Experts of a small language model.
Size: 9 layers, width 128, vocabulary 2048, 29.5M parameters.
Experts: 256 experts in each of 9 layers, 32 GeGLU neurons an expert.
Training: a variant of Muon for the experts, 278M tokens.
Below are experts of layer 5 (counted from 0) of a mixture-of-experts language model. Rows are named router (the router's row for the expert), gate (a neuron's input weights, with its number), up (a neuron's input weights, with its number) and show model dimensions 0-127. Each number is 500 + 25 x the weight over its row's rms, rounded and kept within 0 to 999. Numbers have three digits each.
After each expert's rows: a language model's description of what the expert responds to; "mostly gets" lists some tokens that are sent to it at least half of the time. This comes from a sample of Wikipedia text that the model never trained on.

# expert 18
router:504453515506536499495498542490474537517500494520525509598521496505494494504523531479485487454489510515493478488499493475517495497483537485485533497473560535523525506492494505548484483492455498505517540487465510517521465501526487523488543457523523520499474525480530475504507455460545537508460489509493485425471483489510495458493495508484492528474516533488488496473502467527508494495501
gate1:481447518487509482479515506519548461488476505533508498523525504514517496549517475507526482473481493477553515492492510478490511507438527529492507487520548515526493543470509530515496494462483546517480511491460487548489468470515499514475492501470522457491528472464475490530503472460543507530506535483472516477499492513491473528458533518486535504480489546478498461454463516505476471501500
up1:536479471521512508533444500452481523521512527497489529491465540501496525477468500477473499540503488530494479484485531527511490475490486527501498488465487473471490521522492526514444513504522452465505530468544477482525497526457465557518531508515481485493504514452541540503493488466468523490510524541528510494499513496530549466486450491474452508505480506498509512477498497535500530517479
gate2:523523527533467501474496513485470544544485506444523489537489532536503525483502541483532492537534516481503480484526547482531451485517555537526492483488463508504550491483513489501447480499513461463501488508505484488509473512480464494486497492502457526483472517495514528464500503478504545508500480477476480500455493434483451531509464475483492501521483521499496497509512467520485466499501
up2:503505489470496508577451488519550480489483484525491514507544491485499493481507502548474493461504515477467454502463446522496507459499495491492537522468490475470466488482488511499516529492508527503477492481477526472492502517494523515482478485517544461489528500482508544517498488455496447451492511461522504518507541530495520506468533510492563483482522537472476470479501505484507535515480
gate3:512499468520555504498515512503462495489515512462535489521492444492517497537487497514496512496503490549524459522483499507453518504473501528498574517478473542512512508450500489519539460519481455468531536524480509478496514500488530508521509459493502502499488510446451529506526503479491533514502489543488511451460504505501494454534509534519474496500546489519512550516514511486487522530488
up3:513601457496493522477456541497534484492505512483541509468458502473471459506506459488513508503505506529507502500494487520507475505490506486529526517485495500517517506552497487542492531519492514509521505532526547529464497513490523493534470473535518473514521513541498485476506514506485477475512509495472505507464456499534519544487530488478507478498456500471502528555467498466525485455525
What it handles: Nouns after "the"
mostly gets: " country", " episode", " team", " version", " world", " city"

# expert 53
router:532509527496530515452512488501508496489521527519530501507520502500437470501529533502472546478479542510506464493490460468558542485467532489468522510508497500508517539526518512519493488498515491518465549456474499499485480505536496476504532489532517534513479518477512448475504494517513496543505495525506491505497474514539466490494465442551537505492526498502495437459510479482516489474501
gate0:525471498546506539491472479491495512537487493497507516502513498529518482434549494533480506455508492569502440474552497515520471479498520507508511504461500516497485485521540485499488522503514491507481512510509492517473512478481527484561541481514528519472485558534478494479531518479482474524461554496465475479495495505487479508481494493508515512493494533510489486495440495515514551526538
up0:473467478478469495514482499506505534476538490491486487479505514505525489512513500500486492528476474523515510489524519537496486523500497513482498500474508462490513491493466527512538543528523498467522513482468530440521493448536510515457501477527555470490472503491489479516478490487504523533532469529507508500488528504493514446497557499519523491442496520539555521480531430543487530476528
gate1:497484521481488547519474499515511519475510488521447500516494498516529504465468467471466523545466519490511522502537497499463497475513458473529461511510478486499537477427494544511532497522528505533524506486468501549536489496573493486431457498515520493500512524513490498459483475516525488529517498492517460507531507498527501470481483507485478481475474493512481493499495527438507503494503
up1:505500501499455488516513523490516525474499523495531478482510471501476516478524527520522439472506494488541473500511494548516507516495537493473565479517531469464485504555543455536516489465480516453498493467460542476490522514488501507500533479474474503500502487510485500557513527488476507468509531487506540514469460477518490472509478523480494534529509527452472534463501507529530482487492
gate2:511502515507465508539506455448462486511509515503476472544485549530494477522488503473450490477470521510524500488525480506516472569468533497508456483456492520492484533456502530477537493516517486522517531478485436466534521503514535491512524555506492489521486530509481504475520489513525516530473469528460522545472473473504481514471501520464503519517493497500499483523480516488473482505495
up2:531489478534506524459469517514484529494538480493513512483499460514545503447494515546538479536537511475501511461489519510512493468519472496501504529493513530497511465523518505498552494499511523547507505513515536540459462511472523503503496501469520535547514496492490512509511490497480500477532521473515458513501490515487522535508523526504493557446489564510500460461524483550530522523496
What it handles: Vowels in foreign names
mostly gets: "u", "a", "ga", "ma", "ai", " ma"

# expert 29
router:524489510506546502442496510515509511525514492531509505553502498510536482544520526468514507507544528505500483498497497476482514493483519501505468552493582532559506514507519513528452516507445499516492524478501500527507507480511477480471525468507549532470494501503524504491490467526543492506463456500534489461501454541522506470490504513479494553499513497513505478481511476515518455483515
gate3:467472489475524503545467520496556520498453481503480479485508507505526491534456531508518525534511518474514501482505566473501524507495504494527484488519484545539488517473496494503472478532493462480484487500498475520461456525506523492471521489508498503450523492512514529502451481469500497446493484479551459509526493517520505472545456500514489489492518525532538530514526553528532480485499
up3:512464519502495508548530525466506516469450479492518472525515495453506491543513501467449530483488498499487499488492468531519480496511471504499498517487493489503471527481483515506514446514523579520471529499505499504465482533491535492503460494494473489521489509526452494468537430497546486472504512490487477491500487517439524534520496478474520500474498560492498497536528519494501472469501
gate4:492520532495447481484521499473514477509419552545487492459551461496537475476497468468511485492522505488499475483484503516464509471467499485496493531517487536509513502500506523491477494527490481482528485458467478497505507465497496515464486499471517512527489504460509466513483465510548493466488468502515501469491537460475528473503529478528493462461508504555506501462510511509527463455499
up4:524479533475485496497523502526529440518516519531448486513518535480500520465482540427511543532469522510500496474493528498445539500496511504522487520494463486509471500485514504513507529504456493527500526480516523535474492486486476533520497492562480495498507505545569484508549455497473461491522507489486540495508515467527507481519490498542489487524499504522494515518496501504518461485465
gate5:546469527463483516540489514544485479522486489465542494508517502473524475475497510510500519496535474505508476450491488474501524533487509511469457470484498490495524506525496530498452535525486511539506457472481500485472496516475538481486479483473507496465516536490515456528500440496489477471568486491501503490481462522509485461484481523506463536519489497453515499486534525485472449515471
up5:474499496493505496493515502473499528516499513485461487438457503532479527510484520527495517457448502471496454551520507530552493494526495523497491527493489532499500490498520529440493481493514514501489517498484450500507490489522481507528493508540498517552479524461460496505494473541480502511514476531470511541482518491480500522494503499498514428480540541503497456521464456505526552530499
What it handles: Sports statistics words
mostly gets: " medal", "weight", "–0", " career", " football", " champion"

# expert 10
router:514462491575536519489542503521503506505526533502530541530494477504511500483523526499478435485513515498502503531508509522513461467491510501484502510505522534546572514550477478494463501528480501482504482460498495522506458490494513509502509464512556516516492524438505458499450498462492464479528512492504493465486491541497472458501475522526496511494518525491503470502499454518503505510488
gate1:514481486504464477546514524482524464515507550454546508528496503487490486476492508527499489494508500545497508531523495460487510475533500512535559510490522523449521515525505516503528520474456486485514503495477492490466474549540478523473469480507485490499503525517521508502463462466457489455536495517470481524479514466487474471480503508548490526510514494450466494487503501440493507524453
up1:528478520512504526539505477509517532504512511486485549515508522490486458509548523513525486516479499522460553460490483531477540544504492487499486478504508516489435527503497478522475486497498468486529487486427507494535497445500509479478472512484479495506466501512505525469503467518505504534473490490536489463486490509541445544511506485458487519480481509460516502530490516501495542509438
gate2:484504481533515474512507494525496519516471522512520492503518529521465496528498516502576491500493475449485487491500507474483461487503520498465475476525484535464477465503495504498450491504519506513559513456503503505487476534504500475548498466497544501504506511513534512521435541527501486542487460466461506513476530515549499511518475498527528546510547462536477495482506451512490502503488
up2:522515494496493578516495508480505531509499503466539464485510484513530436446457509543500510477487523504524487519542504490529536524511536519495492452510533506543519480503499518443485510509510467491468527474493506490503496542488501479464521553470506530501478476497497513528462509477512494509442502506469535507530502515535486547486494502493479457471488505470476498518506532472484484489526
gate3:544468524522474491508508498545501504538461501525537519527458520513508501534508500507528492487491498486480490488504500548516468518501505498486501528487499501484492543528503524492501493541561484489544520459537506452458505509539462451517509511449519473508489484471484478479491459526490528454533542461531487493460508526503559473489488507505470480518514469513503501505487498497533492455464
up3:506513501501521519511477558539503459495463526475463512438525472466538559529538500494525483480482513508523465499494522504549490523491491459482457530525469514485495463514520517464484544496473493505525465538462516520500510490446501495481489536507511478480516528497492502508479562471517470510501500487495489499469504502494460521535492507504477506515484536504513513440499470480498473477471
What it handles: Initial C/T/mo consonants
mostly gets: " T", " c", " mo", " C", "mo", " sp"

# expert 50
router:532516505526514569466477499472526515491561506492501509530522475503508467478505521488487524487553524501486489475471506503516461536471536479478532540491511515499536512511503502519487489491458531475533538509490520529503498530509520502491541499524569499502510515441540458548463509463501519526484517510502484482485520544505474463510490509519506527489516505529489492491481515518516509433510
gate0:499476496504511478507524493508453513516481481500508536470471488537493493506491505450475501457518490477467496506533491514483506495446470523496467502512451507539476506544480528489461491458485514518530470528508475513507533445472514448540475508524485501495477466473465473509486528537494499548495497440476461491542536503465493505503473510538530534490510500507473517534492515485497470537519
up0:520507496509529443487509495526551483495513530484513472514495493446521437546491491526530510440533479491475494486450466516498467517488453527503516512495494507473482437488506517450485506524484510521538557508513493506483514472481509491466503519491506505440504505520493484558509459494485539487525497481476498517494484499514488488511510470507507550492516490489529490528519529462495489486539
gate1:501495525474528480512511528503513486491476535509511498499537551499528501506482445500495523460510500487528515522508450504478464506489521506550539498509513513513461503480539497519429493485543489500525523527501490532481493473528524437474513513546530470549458514518440482526501477492504540483541500503512473536468495503508488520500530501447500516492523525494517516537472517521502520477501
up1:553488500448483445506539468522500534499511532497484543479519509505479450514546442474472525523485493504460492473500502539472467492472502496513488516496494505511521522503436443517487447484506519515527511515483496490474517510487519455503504493522535453547466502479440487500469461497481470523514523493504488514504504503490530523490508497475480475503510535499459479510479500504505477532510
gate2:447518510542543534492506527488479481501510516529487503495526532523511546515528481489538521470482476501551501469453517497527515466514540506531522508556513443453515490530538518489462501533470524453486505484473499482498477484483474473518502530485502494531523505514470523488497525508502538463535497521501495470479515538520469498504504504523501498535504514531520515478457481498491450514455
up2:462509497535510510526512505472514509483499557536463482477528512499529481539525483555500521477476520497523547499473538502531487532508488518501503497517487476459544500497464513509497504529494519459466486504437464482556492507484504445500513477482502504517516496465448514500495486487490559521524527533517451510485509533551485517520520477536488522498495506548495505517522505521516516527496
What it handles: Prepositions in and of
mostly gets: " in", " at", " from", " of", " during", " between"

# expert 25
router:504488482540504488491478520500479532518565514497506486517535501518503505495499551475499460494531543480496478516523486521518484519455527476502472494464530526512508509471504483475459521489499486503471490450487495501528499475564475492526549481552553519505471526434530513501481496459528489503502497518517475481516485532519501487475475507531509484468524537442471494458496520487507504504534
gate1:530498501483465531502539519466541505503533506434424489538488496522469527505496489482448474489497496532503521541478490515485462488449539502475463469486489477524514532530508530521518486512506479508520476458446516530483508476549501513460491443501495483479466514462465508472506487491498434519514500499505488502494490505493504507495489506477514524475507520514488507493479538529502536506491
up1:505493530491499516447522491474560480558514519480479497512507481489496509462471532522515513557488465501494499490485500444518492521459509475519464491503511475479520545557530500485541495454492482516493486470475477493509457465508486544472493486504538457474515491520498465486445546480484489511512501512468451478468516525508514502500506490526507473501502510480470496520473494512446472496495
gate2:467481489538511503488482488486459505458538491493471502535522509547470502493514522506489464518496519519524462511519494543540493533483540508483492525503479498466463470454449490464491494506521509524459484460503478448493496516496500492530497514572553519491469518477505540499507518471511509498514521538527488485500495512483469509494450488499496482548524515523524531490500515499483452512556
up2:481469492484501548496476519492513511501538512535527511498478530528508537514494524524490500543530472523480474463505490480505499487546532512490478523489502475487550514453520506489529505521466492498524500480488526519500482563455478450485469504484492450524486499464510479499473483450515553450499488486498508503522499550468460502511504496546459497514496520453522504492532464457499499515526
gate3:507504483457501472466470483533496496478475502486496504533494513533475510490526482501517480507480560515521508500531505536492512485528524468518519496460492494497518470491497481467441473475522459446522549459474488490522505515508499498564521499487528533523510537514540501507504558479495473529503492510466513494516486534477551491494482518497481511495540534498478513447502526525518500489429
up3:515458520480471503472515500550447492523491517534527509526464471492501492462458488505515511460484468480518509487491489506503482465446465496494509506480481520490526488486508497521503486554483509493450502514516511477513511490533467535480508433495516462448482510544501487465469527466544523504509470507496525502474487505473516541516524484477521539462507473564498501497495454512496520482516
What it handles: P and St starts
mostly gets: " P", " st", " p", " St", " met", " Pi"

# expert 19
router:489472503537546510458514565492476517509570550524514505520504501483493481472502546477474496512524524544481477475513521537525513489470505506496515519507547511490513510511478508514544521525482477490457514489449480526515498530521477524495553452533550505490510541470537500480500488500500505498462467489527479496526501485515487475505499482475489546508524495482497488486553471527518516473512
gate3:482450486536499502515501527499541517477531516458476438472470494449528491483531520471522465486475502499514493497476507468524521518578555452478476518511528535498459476499501498475507493547505529521528486492505510538537510539527527523490474528486459517476518534499537493468527476537479496478515476474477495496514500502523485511484545481506514496478491511494495510488504508531512548491506
up3:530503491483490493478489517487430513503523532554497522528466518485516519531457465495483503455507495500524500514569474492535494502446505532519480497504503532483491522485503507511512525496536501559466513531505494467429518481499516503531515544508510467496522473513463475541452482477479499495488530517524513524494504466493531510475518475517474506510520522537512481473472538483531479503488
gate4:481525523482500468489504488491492488493547500457505515496478563540509454469457506519520465496543511484480516498510528538486484492577483505487460500466489517501493500459455495512478511501479511495509492529492486546455496506552509450550494495494484534492509537493517474445528483502471509506486489489486466500502496491524475495503510532476490518473494509505473506510535496431522505551479
up4:449489535491495480546520514528465471470520532468499498500508498518455512497498487536503475495465505515495499469520523493444509491495497523474482498466461512527461502505488467506523498519483513481484490506472500504502459517537495519551543486554518494479495548468508490540484523503472488462524473563503437482508549501505489509465537485515474504439517507518485499503524474480503537487511
gate5:499545527503540473500533476477546548492478478528478517510507502469487495467494506485483520493493474573505490521489530469512477477513545471486525491512526455542550514478443511504512531544501494544457482505506491516519530482523487503531510441474500527498503531499529455494511485500470451477478470535480454497507521470479488521514512534505492503503534519514505496488526500480494520531509
up5:511506481505486494505500501498523489541507514533442496517525446472502468462502509492414463533472502502541466466527520517524528517487457501510443484455515500507533524521489515485450539518522472519497464493475482475517539497480541532513492480471513493547519458508509499491498518497515462485475484517503517509524492491492509490447518504465506520460522460501505460520491497511506516487477
What it handles: Space before nouns
mostly gets: " that", " which", " what", " every", " "

# expert 14
router:527515484528524527479507514491526544486511524470518484515517515478521455461499509469493543482519504522470472533507540534514491553510504457482500579501497524506542509503481495480516527510447496490497522508494483534492506517512543516499536478526560512501475517460544484541477518479520507524459487504515462466507508531503465454506464484528508506491507476546456486495504499492505506489533
gate1:515501536519505500534495540487478547464493523469479489487498457513501463484474476487487484453534501516511508494492503520522444467490472561474458509492513541497462496532464500491484523465463498524501481493522542477486491508463514519478499503496554501531510514444498505512487532488496481551481493453473504466482469463477497561542491535506520519498488512480475501490510481470485532506525
up1:500511511510520499495547541501543498474489528504464484502523494516470470518492452483495501503485523513502509492511499545426457449505499530461455515563488501499500472464462487500425532486466479496464456504545511490506488530551517510473469499519529505534499497475483498468502495475503494462524479526523512513467499498470488519495511520475510535494503475508484514476501492487461497538492
gate2:497498507503504527494504490463524526522537522478507478518491491558453484498508494501515500464452454463471493518493497489515463541491518493474512490521508520483494537429487497502479502508505482502495519553534448480563453550494493496508495460529501504464518527535450486492493496520522512510462456459510475484492521465520493533486485468528470501470521502510519497507480480521515463495533
up2:504439468501557488494513502497552494509499525495485495467475482510426463487527487494471484508476494496475509487489529463497460553512460447507533490527476500531498475474549495488526493505499526489493542535541484526524475539490506496480535521502491509424487508499487505504506511483488501495529455482499479465496506512486532522497451478506457522483521512513499485495497465467518502504535
gate3:520488474509459493515523498527489525501490514442512514476486487493475494472470497482496472475514517475444508514530531528489501486515537474495469537486507531535593471536497473461543537475484529533534498543497479473536477547509516532502494525478551482499507490499513526495517494483519480516486482481478490488478523522491499503507469464513507512493492478532475500513523439499508523498552
up3:515543444528494491486537534496491449462522484515511525492484532535507506523484505501484514500509520479496474509520491490511486486488487462481481491569488521485468507536506547480488517513489515499511475530485508560462485468465480503516482510483458485484486489535493503481483533523536494517510567508493524501430481496504494497514507453464488540518440511451499490506509508503476508461465
What it handles: Spatial/directional prepositions
mostly gets: " through", " at", " from", " near", " around", " along"

# expert 54
router:522492517523542529509542491507475526517507504505536503518474530500494451492494515510497517470505580505491475508534501508515471527463550518500506520517496530509517537470509513474475519529493522509483512458476465533510497493516505516501520492516525539497542521478546478484490492476509478520497508529493493508471473503546508499509468474546487524485518498549494417494486467542566485480502
gate1:521547460485524497520479488491446507514490512492475541491460503431521525492485495501479476524490546474510513467477521477519481527503506508459503498536481522514508547512535531499471485461508559511454491509505515521471498496477491495483528517503511509517506488495550469459516466481488447466518491531539519546521485484493491500535476495575482524534514480492515500493501492504497502544508
up1:493505446527493534492539489500452488504504452453485492510520520511468504509529512519508502509505530504451528537520534486471513510495529491494489510501445532510480535478528486470496492549509537505475431506511493543522505511474503458491504493468496467476511464475536493467502460483510452492508466517515465509475505515471542511525492508518546498524506470513495513539501498435507494506530
gate2:491505534523479511489529511510527509511466491437503487543497498501468468492467485516524481504502531507487447519534491486487528499435492474507481492466509504482505546496475530522463504528501508546492516512528524480477517510536468530529475551485468516565526475492505493507462462478510508461530497496517511475531492519507507461476465532490446503515486472511515464461502471501526466502467
up2:489491487546536504507501539534499454461479498524484496551519488522436502492457472512501469485486463486455508510485495519493503521518462538509526476487515511495547485500497494516467511542508483526526498496527554514514500500511493516551492523511456508523465485525498448480490479512504475441493500528481494486512468493505506528486437487527481546512521472480494493453480462515473479523482
gate3:470524511498459493533531525509464542458501491427464549449530485530492505550504483503486471503472514509519494505529487556487493519484532512490499508516477502551519497454492521516524513468468488464505487478466464475497467523470481517465512504528502509537492490469508497545486480471509466525504503526514529513496457508506496506534533543478505501498524523487508512512460484510446511507481
up3:498472457469530506491536489499533511517468487515477505513516460511524506492499503483528458463511484481487491526505559467507511487520471487510503500516523506495481517506508513520473506550498458511513482474545529531507532446496509468517486493504505461499486499482481542496492509540498527502529555499540470541541539530529525483502478509489450521514482460552536489503546544477502469537497
What it handles: Vowel endings in foreign names
mostly gets: "o", "ō", "ji", "ko", "ki", "ka"

# expert 20
router:502492519523514536496516509520467566476510519480542480481530524499498499477467513477490512518528533505507490468517521474509501522502509475508536517500550501518541543504509531480503547535482509482474504492497492537474483486508524519513544461496535475461487535491501511473504514510499534469468519462531495502489486470535449490483474457518512507505551472476445492526504463518547505440509
gate1:453486509506528517541478483539504530498525519512522457499515496488547495547507506449516536533497474499506504484514489502509509529490508481456537501513535454545518484525522532510505508487470499492506466477487534538466486486523494448459526473516520537466506488491547504478494483461465523484525494498488494562482520470534520449491508496495510492477483505480486478445506505515542535490527
up1:490482513467532490522501517483488493495508510521547478501520527496502463480438496506492525477474475502530522427530503472502496446515467512486507484533538483499527500524543474515478522479537503531490486490461515508456482517542497507464518474497522471485538523530488522525504470473469495446488512510490483493510516487466456497511469544526487500460468458512495490494536437484524520501502
gate2:501521514587491538496535539510431506533485508524570534487507547499479511471502541497541480514510536518545505523485506480490496474524554476497497456522524510516512472506514513483498483498464491523474499489517482516500475521511512511515503525468512556492507508501504501494521477478497514542502520517535499488500494446519491526466525514498464520476517510509498506527527450477478538479515
up2:515511484505457479552470454461464521558516482470485534496526465501522499490502465480498512475478462479499514470514514515486493495514474518476473514459531530528497519470498468509498510475531491518538500532516481520478501513521486477468451529525532550498542493535473494522496492521523477512498452517517532475463526472515481468492462517443517483458476527503511534505469492521511506472493
gate3:493513492543506543507495525506490501500519516503500477454495527480472530513506514488525521568530542462489502496481515498526471487470519511529572484498483535463515515501507539505501512449538485475479530458521473503486475495492521463470507518504476491493540522474499472528465483522490510453540500498495500489509503488516443493519496469479544466566524502489484481499517485526499448494531
up3:490531548492507504515501490520482509505529465482526481502467459509459540499486485530517506515503521533539436503509512532482531499495537453492451460487472482534489521517486502510506483506472485554489494498509484483484471480487508480494454455536475505522484509525474512482472478495487482541455499524550538534478512508517460481508455502469530513526503483509504533543501472507467494535460
What it handles: Mid-name letter fragments
mostly gets: "h", " Sha", "burg", "he", "gar", "ha"

# expert 4
router:489461510522515507476490499539484534498545509508550524497499495469475514502500547492509482523510510536482472536524542507529480527496499499488497513490532565554500533519498518520479514532470480482498516479470511515489497533510518494484505465539546486498513531428524487545465481516533466487479497547546472497496475487539507446494485511481509489474506511467489495461497472486507463468484
gate0:495510502482489476441520505526543479509521540506470509495524524531511493501521532454466474486507482491470472535519510467515522491475520516498456471549560520523475489509508497512520535501474451512487518489487538458528511505464518517451505482501495526496526530515504467479451500517540513473465501504507511471520477529473445526501474487516481508533518502468480525492506495463518506549542
up0:447508496498494490447523461537570475543518526521476538529512510453500523529505495432494514498478450509485469509491497487521530494456534511481483506544492505470472503526482533522519497500490472517489486468450511495533492533495512488488470480496495486499514494471492500508520500511470476448523529506510482501520429519518475492484461497514485516469517473471503511488488540516471473518475
gate1:522478540473513506512470494508440513481523543461510519497483477490481491496544496507483483532505526503474467557469502482514487500523505475522491498498502478508493491509513499487486484507518528475504487500447529457490488469468498539496507497519491476508581504494502478504501528537512510530451529515482437508527493511490485494501494485508517481490528493438554526521460450544522546500533
up1:525487496446514465536509503499480511499487472481482480489550507473472481512512474490498505496497503506461502535482522526493490509485484478474479502507517496472522513516481462524537478559471504554504509529477517492467467538484510440472536453545514511500454519512509507506450472477504496496531510518511479530498524534504517510499495499491461520508473523521492479533515459434474465461551
gate2:526455515496519509469479476524493518473483516514528488507527519555529533514492485498522513543473525496527493502515481540503555551531493483501467498455510514548471532484496526517470481534536483467559499501523454501525515484509487501513506474523516454530518478483514464458481486510480519492467501498527499536490533527548548475482473540499502511470505504497523509452528508520527486489508
up2:510491504522523528482541490493527521545483511457465492547487486494497499525511479502466514464540515506517499519521537513506451522496523510510461513511442522463540493507469420485503518521510465523477475491475494504506499483468539524551502507494455538470490500499493545490488536507484490537474489506491492448511462476526500534516483469521504493530519508475448514518511517456484487500492
What it handles: Verb-initial prefixes
mostly gets: " ex", " ca", " comp", " sp", " inter", " trans"

# expert 34
router:517517509537520509513515492476498522512545512484524547513489478530473523489509514450463505526486506494519446465516501482527499521439544472467498545466523489501538517522498538515502471554486541505499491466451467516513501493518512488521538494477515516456527476491529493514481518524519501463518513501490469517470478501508504475499471483534482534448506514510459491485516496483558455483520
gate0:502509501510470470501494531490516519486520475500531536532524473485447458515505497514479490465520498524489496507483461494558486531536486494501478489500488485495483497471487524477543514514493528525567487476481502458482462527511542550504441494489516453519500488498523511439544514487506534508495478521492515490532525509526462471500470489500511497454500524483499532520493470474481458511554
up0:504492523484500452484470519514469503504504489479512512496539553504525507519505480487498519543527525517494474524524526512512456439520503510506424497535529473472475503504554529490511488525532538560477477501510500521488470481521490529489480463525508477515502486484490523458490517482510513460501469511505463476507455459518488528468480498476515509516457490507473518439474498469501474513480
gate1:506526484543468469468509500534514527490516483488437470464484482516488511519509493468471551552479510545534488538491562499508497489498507490481449522521536487523526486527535528495527483504458466511500472495506516500523511491534575492531517506499510531505464500514504494524483542517513498505518513523496484551496465488527533481519506501449496512470477515498529482517522531494517456507505
up1:489537488494483503500467517504464515503502511512499483533491438534485497536474526492483492517524505459505531474521514512510529486499477504479497533559469533500519511502460538454490532477513478519513475522503489485512453528499537496507486478483475505565516488528530496576508511462448494496484477475469484504517516497523480528524451517505488539541511503469472509491478472522521457478522
gate2:549485480498510510510513529484546482498497494513508484509506498490506513466520501474444459493481497536499475482528510459528512485487525511465506513463474530488490499515477486468520515482510464552466457468492487520453516531445486484564518510480490495471450516499521510549511501473452490466550485549501493506491495514495512477567463503487469518502492490501511522501469538473514482501484
up2:511515505518503451516485521458474497532504466477505518446485462461515493477489461516464498502534473496521478514478492511515451526525506494469454486451501510453502507462481489520506502504512501486481479477488462541493506539474501465530472503466496467528460498518520483487497500497487455542539521488456499498491501520477479496554438516541505513514475469513474498499496481520468495496558
What it handles: Latinate suffix pieces
mostly gets: "ident", "dependent", "ible", "ative", "i", "ated"

# expert 44
router:570513468492506522470537530551511524512552508508539494521511540529504523501489509464512488466476536506479507529479527503532460494470573545504498512450499538524501553501494518518474525528503483492463513466469513510485485493485529477458524475546531505525529508480520481511496510495521509494487504478504503492475458531503514478506516484501539498490537490526484496487477455509534468512508
gate0:502472498493502515469508489475537515488493523479479460477517511526464524505527539437493508503535546538506529523511544481518493530475533520485519504496471526523484528510536464498526510465507538515484461521489486496521465499511489478467503460465488523499501507478522512450501498491521513506476492470493545475447507545510512470512496536467485460547547472500543510496500515459499469465521
up0:464511485465505486458546467497515492489496551501479515504543512493489501485515502472498494467494497526532547539480528513447479459459521526501503516525527502522495529487494467497472504499459481484477481507489487475495477474538505526470511504499518493482485541517562520504515498468530555483539493504518527504459502538493541508478489519527498524478553461536524523482496442486512542503515
gate1:567517511490483518483470508478507510500519528560472505511505492544494467510543469502490479478475545496498513518521479490517461526510514536508498530481494461501462516501491507483506492474514480447491557487467504492466461500530517496543509521512502507542481481450481493463517500510474542506488508520523513455495480545472519477520489529514541478477547471495534544487497489538511474534502
up1:526495497531501481500553487562518512509499522502490498491496507524471504535538573432510456503499485506496505539505481486511475502531529505513484476521490506545479486478503449453480494490524490534502475459523469470480500443459546490527523528532505517503503510486513498504495494477522508530470479501531516520469502527478530522497516503524454494536519495516551500473536531482506529522495
gate2:499458492510551486469510521506467519531509498504504500492531513469544506524495514475488468490520516537522519480471471497514480486506481495524480503442482484502479527476476489528498497504535501492542486446454482476525504469539551480470520490567494450538469482464483471529459518470509515502474546502493527488515485534481521487466499532492571500497510486513495465507466518500482506505509
up2:469497509521508521471529497506486458508481521493479482512493504470459500460517464483514513516527529457510498542453521525479464475545504518501473479514491451465492506515525527534485481496479518486542479521475507502504514450543555482507491500518491483485538476540502472519526489500513504490520461478501504507489538457513486446502500527463498509569524513461455491461489525508474470500525
What it handles: i-syllable word pieces
mostly gets: "hi", "bi", "pi", " bi", " Pi", "cho"

# expert 36
router:493482520552537513501477505536478486541530485504520536497488485472472496468486510491481503496531520491470451513548487491556469530501537511480480549495529540521495511512497492479460522491476508469501545467489492510439477518470517487499522455520515479517462516450510491514476511520498516483488539521517506463465462534549497496512454491506516482487502509480526478462503458476475478502488
gate0:468509529507473504519534549481511497500462501455504471447545500470498493479513493525492524463506504460526506503494511494523499467504506524504472485518525524494477535494492518522438495542508509498496484479507497492491530480452537477450483481497538486539520481528503502516432502499567507518530505526447478488527516506523523483502557479510473523493482487554472478512484481470497525507495
up0:505493476469494454493493452487477495489515522551534493492538513510474475530541473514482507490498543486505483480503481513473500547480483518527534488520456483485497534538497480523497492522502527497511513520508469500502482506486553523515505506517482489437468465484539496497458438496493502499520468474492537478554481445511513566464535507516504508491502480485529540518471498490480528512519
gate1:477517528488481513510528512499469466526501537525472527470535452491479471454476546494492479513524483491443467523472499513526485500482517507482512518540513514511461502529539523539474512487469558511520522495467470486502519535475539476486528475501501466501511477480470487475521524476510526440499514491532474474442527466508517481469474491512494476463498452498506484503470507471516508524510
up1:512520566457547471501545505501539554492484496456476482509522457444511496490483496530517494472507483515505496507514476502536491522519484482496481487493517514483500543487487462471463517505489478514481514482494511539446486500445504533493502508541509524479500497465550474471465501516452490444505487474520499524483490507503491539495483483517463504525470518465511473521497516519469466464480
gate2:479484531543521496490483500477466508544481496548517545521480460525524507494525486487520519528506479464515486506510482475503509498504492461488482529473592492523494538504524508516494500450479527527511511466510523513481488449505479477482498481520485501565537495465502473517495516490544501507473496487519507485478512535532525469494526480506532550503494500521514452449476491517498547504476
up2:495501505522529534467498478425484507514519544522539508552483545504499465455513518490489508503530453482509469506499516490532470508479520490488495508450476509509511512546481542508530505431516503526504514523513494486497515482507521501472529460519499495508500443460459496494507510483461496539486512495517477494505505506509506491497499553496558483506516563461484532500529477486506486507466
What it handles: Letter p word pieces
mostly gets: "p", "ap", "ca", " ca", "cc", " sp"